Experts of a small language model.
Size: width 192, 31.6M parameters.
Experts: 16 experts in each of 13 layers, 128 SwiGLU neurons an expert, 2 picks a token.
Below are experts of layer 3 (counted from 0) of a mixture-of-experts language model. Rows are named router (the router's row for the expert) and show model dimensions 96-143. Each number is 500 + 25 x the weight over its row's rms, rounded and kept within 0 to 999. Numbers have three digits each.
After each expert's rows: a language model's description of what the expert responds to. This comes from a sample of Wikipedia text that the model never trained on.

# expert 6
router:530485484542473491500512482517509556531496476446517491492473513556511521483529502463513514465506526527462478470493484507549517463457427471505491
It responds to: Verbs and adverbs after subjects. Auxiliaries, pronouns, main verbs and adverbs following a subject in running prose, such as was, is, also, often, received, decided.

# expert 12
router:463509513500492499496472501480534507484496499521475525516494527496491514518487478528535469506538508462439541499517491461495479444475521531549519
It responds to: Commas and conjunctions. Separators joining list items and clauses, such as commas, and, or, but, semicolons, table pipes, and closing parentheses.

# expert 8
router:507512477452517546516507512496492527533505505510515450516496510485522478492519523517513513529535517508515526491504522504543490505524462515463523
It responds to: Capitalized words in titles. Capitalized words and name pieces inside quoted song titles, tables and name lists, such as A, You, The, Cur, China.

# expert 15
router:474465559490529513485500507479537455492499469525468488496542506555517515494496460502518514531507505487480515483535515482510512541532567538515501
It responds to: Places and taxonomy. Nationality and place words (American, Ohio, California), commas and in before locations, and colons after taxonomic ranks like Order:.

# expert 5
router:500504475501473474527481518508517458495479513551518530470509458473436553474456495472476493482493465516532474482530527487497520450492489477519502
It responds to: Periods and decimal points. Sentence-final periods, especially after population or capacity figures, decimal points inside numbers, and section-heading markers like ==, e.g. 47,900. or 24.2%.

# expert 14
router:503486473499531479494519479555528511496507490455517512507491537520439522529502530488527499495503484508513482499489520525510479475474505536529516
It responds to: Noun endings and common nouns. Suffix pieces ending nouns, such as ers, ation, ants, es, plus common nouns after the or a, such as film, city, government.

# expert 11
router:492506537482496492504514492444474479490524504502499494509540483465536508461518476538479501493504468492552500501494518519443479504486530453447504
It responds to: Foreign names, table spaces. Spaces before numbers in sports tables and career stats, and pieces of foreign names and particles like de, Le, El, Bratislava.

# expert 1
router:497501502456512502527523484484493531477492509495471464542502563477515464537511496517476467516483506503508513519505509527499505492497472472494520
It responds to: Name-ending word pieces. Middle and final pieces of proper names and the heads of named places or events, e.g. Sarm-ient-o, Long Beach, Park, Cup, League.

# expert 9
router:498522502515502538520523513500457460515526520487466504476496479479506513468504523510532516469472521514497478521495477522455465533493559514510488
It responds to: Units and coordinates. Units, symbols and digits in infobox data: km, mi, ft, °, ′, °N, bullets and list dashes, e.g. 16.0 mi (25.7 km).

# expert 4
router:499509468455471489520470482492514450492480544480498482503490529435511499491487533527473470484495457480508469525518506524496458500514530483557526
It responds to: Mid-word fragments. Short letter pieces inside names and longer words, often after a capital, such as ep in Republican, an in Canadian, ob in autobiography.

# expert 2
router:487495500523547492489494478510491557513484502460539497525491496537508490507491516484503498514523508492488515482482506510497518467553476504468428
It responds to: Infinitive to, decade prefixes. The word to after verbs like had or has, plus year-prefix pieces such as 199, 201, 196 in dates and tables.

# expert 13
router:536451507541450511478520517511481481502497505506471503507456474521521480548502507473495538495496513504505502505496474510509525502518476473507482
It responds to: Line breaks and headings. Line breaks after closing parentheses, headings or sentences, especially after life-date spans like (1950–2024) and table row ends.

# expert 3
router:495527536522460527460490519458466506503485493559518575467508487473502479545517485505479484520475512467541497490481499484523516514511503529472511
It responds to: List dashes, given names. Bullet dashes opening list lines, table bars and country codes, plus common English first names like John, William, James.

# expert 7
router:485511492548513475464471485520509507498537469480483531492514457511502488465509460520482492499478469490475474557501470451504543558507515503501490
It responds to: Prepositions after nouns. Prepositions following a noun or participle in running prose, mainly of, in, for, on, at, with, e.g. iteration of, interred in.